Weights of a small mixture-of-experts language model, trained from scratch on English Wikipedia.
Size: 8 layers, vocabulary 16384.
Experts: 160 experts in each of 8 layers, 96 SwiGLU neurons an expert, 4 picks a token, a softmax router.
Training: a variant of Adam for the experts, 878M tokens, 6695 steps.
Below are experts of layer 5 (counted from 0) of a mixture-of-experts language model. Rows are named router (the router's row for the expert), down (a neuron's output weights, with its number) and show model dimensions 120-159. Each number is 128 + 24 x the weight over its row's rms, rounded and kept within 0 to 255.
Before each expert's rows: "comes before" lists some tokens at least twice as common just after its tokens as in all text. This comes from a sample of Wikipedia text that the model never trained on. Tokens count by the router's weight.

# expert 74
comes before: "-", "|", "=", "==", "   ", "==="
router [149 111 131 136 114 116 127 111 132 106 141 143 150 100 137 105 110 122 142 147  98 105 172 145 104 173 162 134 126 107 139 192 145 131 113 135 152 161 108 157]
down0 [ 96 146 113 127 122  89  94 152 164 146 142 100 117 144 169 163 187 160 148 120  79 152 121 128 148 108 183 143  96 121 117 131 139 158 137  93 100 135 133 141]
down1 [105 171 132 127 143 155 145 120 116 127 174  99 146 153 126  97 100 127 101 147 164 140 153 134 120 122 120 112 106 144 113 149 138 126 124 151 135  87 142 101]
down2 [131 142 147  95 132 190 124 133 112  94 123  94 130 145  97 160 123 141 109 119 102 164 153 140  87  95 124 138  72 142 164 131 150  71 163 112 107 111 163 138]
down3 [ 98 120 162 138 169 123 153 106 123 137 163 124 147 144 134  97 138 105 140  88 142 153 125  96 137 125 152  94 132 100 115 105 165 154  96 121 108 117 104  95]
down4 [163 106 121 142 129 191 122 133 102 116 135 122 148  94 186 149 100 173 142 120 158 118 119 113 115 148  86 117 161 138 132 124 156 115 105 179 158 139  60 131]
down5 [161 145 123 168 131  98 160 170 118 145 109 147 110 129 152  89 140 131 131 192 128 108  89 145 167 124 135 136  82 139 122 130 124 151 176 112 165 122 102 124]
down6 [139 104 156 134  96 145 131  79 118 115 153  98 130 115 110 173 104 119 140 116 146 127  98 145 159 103  96 149 115 118 121 149 148 158 110 158 114 123 144 122]
down7 [141 118 188 121 111 178 110 129 132  69 123 175 145 127 143 170 122 154 124 180 119 129 113 139 140 150 124 135 131 123 144 159 150 129 105 149 158 122 162  76]
down8 [165 122 104 168 110 120 125 144 167 146  72 153 157  95 161 119 153 136  76 152 146 144 104 142 110 131 125 157 132 176 134 106 123  94 111 136 102 196 140 141]
down9 [158 115 137  77 157 102  84 152  88 117 102 154 119 139 118  94  98 140 111 165 128 145 123 130 115 110 128 156 137 161 153 158 129 153 179 102 141 142 151 160]
down10 [151 120  91 125 102  97 175 125 114 141 137 188 118 114 170  67 123 151 103 149 107 136 115 131 129 127 132 145 157 141 128 153 120 106 106 138 141 124 153 113]
down11 [141 169 133 139 123 130  66 145 109 116 107 124 102 128  88 135  75 132 150 178 171 130  81 149 134 125 121 147 113 141 107 131 120 160 158 124 160 121 100 131]
down12 [101  94 155 156 107 100 123 133 169 170 134 195 145  99 123 122 112 173 139 124 124 105 156 146 151 118 137 129 174 100 145 141 152 158  97 135 133 113 117 107]
down13 [101 119 125 123 118  75 202 116 144 138 163 187  96 109 144  92 123 140 111 135 126 110 140 127 130 153 156 113 125 130 118 121 135 119 113 171 142 109  83 103]
down14 [123 100 140 164 143 144 148 157 118 108 121 114 125 122 129 198 109 154 103 165 156 123 153 142 144 146 118 128 105 137 144  93 133 108 134 149 120 123 117 108]
down15 [121  90 124 136  97  86 100 134 105 118  98 155 142 121 116 161 144 155 114 198 119  95 169 126 154 137 156 143 135 135 155 103 122 153 138 126 156 125 129 100]
down16 [128 136 122 129 145 159  88 115 158 134 121  74 198 136 128 143 119 120 140 130 140 173 127 143 133 139 103 135 106 140 147 139 173  74 124 160 105 122 131 130]
down17 [ 88 125 130 131 140 181 106 124 146 110 130  96 164 158 137 146 141 160  71 109 136 139 126 132 155 176  98 157 151 129 130  90 175 102 115 127  69  95 153 118]
down18 [108  92 121 162 134 134 122 113 130 132 122 112 142 126  83 166 116 127  90 121 110 186 135  95 131 102 140 104 135  97 141 113 138  65 104 136 117 124 126 128]
down19 [140 115 116 127 151 205  74 112 121 125 138 102 180 156  80 136 137 133  96  85  96 153 127 110 122 135  90 137 134 130 163 120 101  83 119 110  91 124 165 201]
down20 [149 116 122 104 117  97 114 143 150 143 119 148 125  94 149 140 139 112 157 168 125 108 135 122 144 135 166 130 136 119 105 112  86 164  91 160 157 167 113 145]
down21 [124 123 159 111 114 152 119 123 126 101 147 111 109 111  59 154 110 133 118 112 160 146 125 169 133 121 112 110  86 101 110 148 127 137 114 137 142 116 111  84]
down22 [ 90 132 150 139 130 114 133 153 114 141 131  76  88 148 139 144 127 166 118 141 126 101 149 148 119 142  98 117 125 196 115 136 137 104 181 139 151  85 165 135]
down23 [105  79 173 120 118 154 104 154 140 122 130  93 134 122 122 173 106 123 120  97 128 109 164 124 132 104 131 103 142 124 122 158 130 105 128 120 122  56 162 156]
down24 [143 140 122 137 101 128 105 143 135 124 115 167 145 133 105 113 121 110  92 165 140 115 151 121 123 139 138 171 134  98 104 120  89 122 157  84 137 120 122 164]
down25 [117 132  85 107 152  46 170 120 128 124 135 165 105 174 125  30 115 115  95 156 125 116 119 133 124 142 138 101 119 150 134 179 115 139 121 122 131 150 135 105]
down26 [178 117 171 135 131 173 130 152 144 128 128 127 149 154 112 144 120 117 113 109  95 151 116 134 117  64 116 157  67 127 133 138 111  46 161 128  92 150 140 164]
down27 [163 119 132 167 151 147 105 116 106 127 107  91 150 173 137 141 123 138 115 144 124 131 112 138 144 130 122 128 122 168 139  80 122 114 138 113 133 134 133 151]
down28 [126 113 116 125 108 107 164 126 137 113 128 197 122 128 126  96 136 129 109 114 123 126 102 120 114 148 118 139 137  84  84 130 110 120 108 145 115 158 114 162]
down29 [119 102 133  86 121 137  68 132 156 130 114 104 155 169 102  95 129 102 133 150  94 118 112 116 148 122  95 162 155 133 136 133 169 160 144  68 126  96 154 167]
down30 [118 128 130 144 130  96  97 116 144 159 126 118 139  82 161 104 131 123 162 129 116 119 150 111 158 112 125 117  86 146 112 159 155 148 108 103 127 115 130  98]
down31 [114 127 122 119 118 113  86  75  78 113 159 107 114 124 110 135 145 131 165 164 145 135 138 118 175 137 132 101  60 111 154 137 129 142 119 124 157 111 156  92]
down32 [ 91 101 126 119 143 143  86 124 138 144 131 124 155 156 145  71 126 123 103 150 115 108 117 116 163 125  94 114 104 130 161 108 111 166  85 138 148 109 133 110]
down33 [142 153 117 117 150 111 128 142 136 150 126  93 136 112 174 114 157 108 132 164  95 190 131 112 128 111 135 130 141 181 126 115 169 142 119 132 131 127  93 131]
down34 [128 159 119 104  76 178 152 159  99 122 143 114 109 132 134 137 139 123 126 125 127 133 133 158 118  95 128 142  85 131 115 145 130  88 113 142 140 112 167 142]
down35 [113 152 125 145 126 110 150 115  98  85 147 125 132 115 131 192 141 134 128 119 141 119 109  91 102 159 146 112 110 149 121 110 128  87 136 169 140 171 111 115]
down36 [134 137 148 111  99 138  99 144 139 112 105 159 149 149 132 159 122 110 124 110 122  93 125 127  91 122 135 141 138 132 100 106 110 102 124 128 100 136 120 167]
down37 [129 128 151 150 123 174 111 113 154 142 131 133 147 147 107 175 141  99  99 135 131 123 142 117 123 132 130 107  92  78 147 132 132 118 109 140 135 129 112 160]
down38 [110 125 124 142 140  77 140 111 153 128 155  70 136  72 123 142 131 118 135 124 116 170 144 134 118  88 147  84 132 143 160 126 127 147 101 123 135 130 102  90]
down39 [131  90 151 163 157 193 116 144 127 107 119 100 167 124  82 199 104 119 141 121 135 136 130 130 103 112 108 141 101 129 123 127 105 115 134 100 130  87 158 182]
down40 [151 157 111 116 145  79  97 129 147 143 143 145 127 131 167  63 107 108 133 177 119 132  91 113 133 121 122 126 132 170 139 106 110 152 124 166 158 149  78 146]
down41 [124 111 128 111 123 153 100 148 119 120 134 104 123 131 109 147 156 129 110  88 135 153 163 153 130 117 112 161 100 116 123 124 124  66 147 136 119 122 146 173]
down42 [108 110 108 128 148 147  98 133 107 114 122  76 135 160  83 117 119  98 150 130 114 132 138 101  94 100 126 130 118 120 126 103 114 134 167  86 111  85 155 182]
down43 [128  96 172 155 115 154  72 123 165 148 147 116 141  86 116 195 122 122 144 109 138 104 142  84 155 142 112 139 171 123 137  81 155 172  95 157 154 112  83 115]
down44 [119  95 132 163 141 165 123 168 105  99 122 111 139 127 191 157 110 160 155 116 134 123 127 128 118 119 161 122 177 157 138 125 186 166 101 130 132  88 133 120]
down45 [ 81 103 116 153 166 184 115 100 135 132 166  72 122 149  96 138 136 131  76  92 118 147 167 117 126 137 125  92 141 111 190 103 144 114  88 125  92 104 154  99]
down46 [119 142 106 141 144  51 170 102 113 156 138 183 119 143  98  63  91 107  92 161 149 111 111  70 170 164 106 131 148 153 123 166 149 158 134 124 132 136  81 114]
down47 [106 134 159 170  91 103 150 116 122 149 119 143 114 109 156 135 128 121 124 161 126 113 127 126 131 150 115 150 154 147 100 137 131 154 175 125 152 100 158 101]
down48 [151 170 120 141 122 112 153 151 151 154 125  99  84  88 169 117 131 160 125  97 125 156 107 185  95 124 111 113 123 134 111 156 136 115 161 134 150 118 147 113]
down49 [148 136 120 123 113  61 220  99 135 151 136 181 105 112 160  74 136 117 153 174 137 105 116  96 130 118 138 129 122 124  94 156 127 156 131 150 145 151  99 102]
down50 [110  93 118 132 143  69  58 140 161 119 100 118 177 124 124 150 114 109 113 147  97 147 160 128 158 129 139 122 132 119 146 135 116 126  99 127 146 127 111 151]
down51 [146 121 113 126  82  92  96 126 139  83 121 183 141 124  85 152 121 114 112 155 116 101 116 120 160 127 149 131 133 109 101 150 103 147 103 154 164 142 100 172]
down52 [124 123 149 165 114 147 112 141  75 132 113 115 135 160 131 168 125 118 118 146 132 139 101 123 149 129 140 111  91 152 115 104 117  91 131 131 125 121 139 152]
down53 [144 150 158  95  98 182 136 128 112 139 106 145 132 113 120 124 139 126 185 117 122 120 140 134 138 175 134 134 107  85 106 143 112 158 159  73 117  86 154 157]
down54 [124 129 127 116 120 130 152 129 122 144 147 133  88 116 120 134  79 136 147 169 129 128 132  89 139 104  92 135 112 148 121 154 122 122 149 146 140  98 152 145]
down55 [112 100 124 144 121  73 128 128 104 109 114 152 137 127 162  58 165 106 154 106 124 122 104 109 146 120 122 132 119 136  99 118 176 166 143  93 142 115 143 140]
down56 [ 74 135 127 120 119 117 123 105 170 130 141  98 124  89 131 184 144 150  89  94 133 124 154  84 108 116 165  96 141 112 106 136 122 124 122 134  83 128 125 109]
down57 [142 143  89 139 166 130 131 165 154 132 122 116 147 114 198  95 147 146 150 169 105 118 148 114 124 139 129 135 171 151 152 100 144 172 154 120 140 105 116 141]
down58 [122 134 114 168 105  96 112 121 149 141 130 138 137 114  95  93 108 115 144 142 145 160 137 121 136 150 120 141 106 118 127 153 127 118 139 138 117 139 118 104]
down59 [113 129 113 126 162 111  93 138 143 163  99 117  98 119 125 109 120 120 114 136 112 112 141 147 173 157 129 131 125 124 133 149  88 171  97 123 153 104 137  86]
down60 [145 122 116 132 153 138 132 142 132 102 143  82 120 151 112 153 121 146  75  75 110 140 131 160 103  96 149 141  94 165 114 145 142  82 137 118 107  96 178 146]
down61 [152 133 155 103  90 153 115 145 148 137 126 101  99 126 169 179 154 147 151 134 109 141  88 181 108  70 163 117  74  99 111 120 116  85 137 156 138 163 141 153]
down62 [142 184 100 143 122 104 140  90 164 122 114 178 120 122 184  77 139  94 187 135 116 113 118 108  91 158 130 141 144 109  88 148  97 138 149 101 125 180 105 108]
down63 [114 119 138 136 171 147  63 107 119 112 142  84 138 154 159 117 120 151 127 175 153 141 152 133 147 178 133 121 131 125 140  99 151 189 116 123 161 105 126  87]
down64 [134 134 108 158 155  65 196 114 137 146 115  99  87 114 121 111 141 155 117 151 120 131 128  83 144 156 112 122 171 178 135 139 143 162 133 136 105 126 139 102]
down65 [136 112 150 126 123 162  75 157 143 130 138  64 114 127 111 183 109 130 139 116 121 128 184 138 162 135 125  98 136 135 203 111 134 156 104 148 155 108 134 105]
down66 [132 109 155 153 104 154 107 145 128 187 116 112 134 108 112 194 159 132 125 111 122 144 137 108 168 103 134 136 102  99 122 122 140 119 142 146 124 134 100 135]
down67 [131 117 131 137 149 110 134 145 153 155 131  80  94 142 144 117 114 137 124 116 123 144 112 162 135 113 179 115 147  90 155  85 121 170 137 129 158 173 127 101]
down68 [185  93 135 143 125 126 134 102 118 113 159 126 139 138  66 146 118 120 134 152 138 126 141 120  93  95 120 150 121 182 154 116 131 114 189 176 156 143 146 154]
down69 [130 101 171 183 150 122 109 160  99 121 135 110 126 128 137 147 116  85  99 158 142 171 110 120 142 120 150  93  66 138 105 119  97 157 108  89 109 112 132 157]
down70 [159 122 124  80 135 116 125 122 108 112 153  78  97 106 115 169 142 150 120  87 136 121 168  97 113 128 122  92 121 105 142 124 163 120 135 181 166 137  98  80]
down71 [140 141 138 149 116 139 147 110 112 121 188 129 127 123 130 113  92 130 162 126 149 123 114 123 117 131 111 123  85 114 123 139 117 131 138 177 147 117 127  84]
down72 [149 136 127  96 161 117 114 131  96  81 133 129  97 162 126 100 124 118 132 117 143 125 123 162 108 149 132 111 122 129 117 170  94 130 139 142 149 107 149 132]
down73 [128 137  96 119 123  92 137  75 123 118 141 137 142  79  84 150 101  90 170 124 108 153 168  87 120 105 142  99 119 122 130 134  81 119  90 127 124 164 105 184]
down74 [151 109 127 143 120 184  82 137 140 128 110  92 171  85 105 148 135 134 138 113 130 175  97 136 108 105 124 158 112 120 129 106 109  99 122 146  95 132 158  99]
down75 [145 114 169 171 110 140  98 103 113 169 124  98 113 117 108 157 141 171 144 116 147 110  76 182 140  90 111 120 161 141 126 143 118 111 125 163 145 110 114  98]
down76 [118 133 112  86 116 111  92 122 181 127 135 110 133 139 146 133  87  95 101 198 146 138 103 116 167 158 146 139 140 149 141 115 156 170 116 113 138 143  89 107]
down77 [139  91 154 127 120 151 149 132 157 125 127 112 123 146 167 160 128 143 145 115 161 125 144 139 122  97 144 120 119 133 147  79 132 131 107 176 132 139  86 142]
down78 [143  91 114 145 149 174 114  99 142 105 141  95 152 143  83 185 136 126  95 106 120 123 155  83 117 142 102 146 128  99 141 100 123  93 146 139  85 123 134 160]
down79 [123 132 138 164 113 125 150 123 145 132 145 131 137 124 161 127 143 134 164 163 136  91 144  92 151 161 111 148 121 107 128 115 128 159 133 158 128 102 136  79]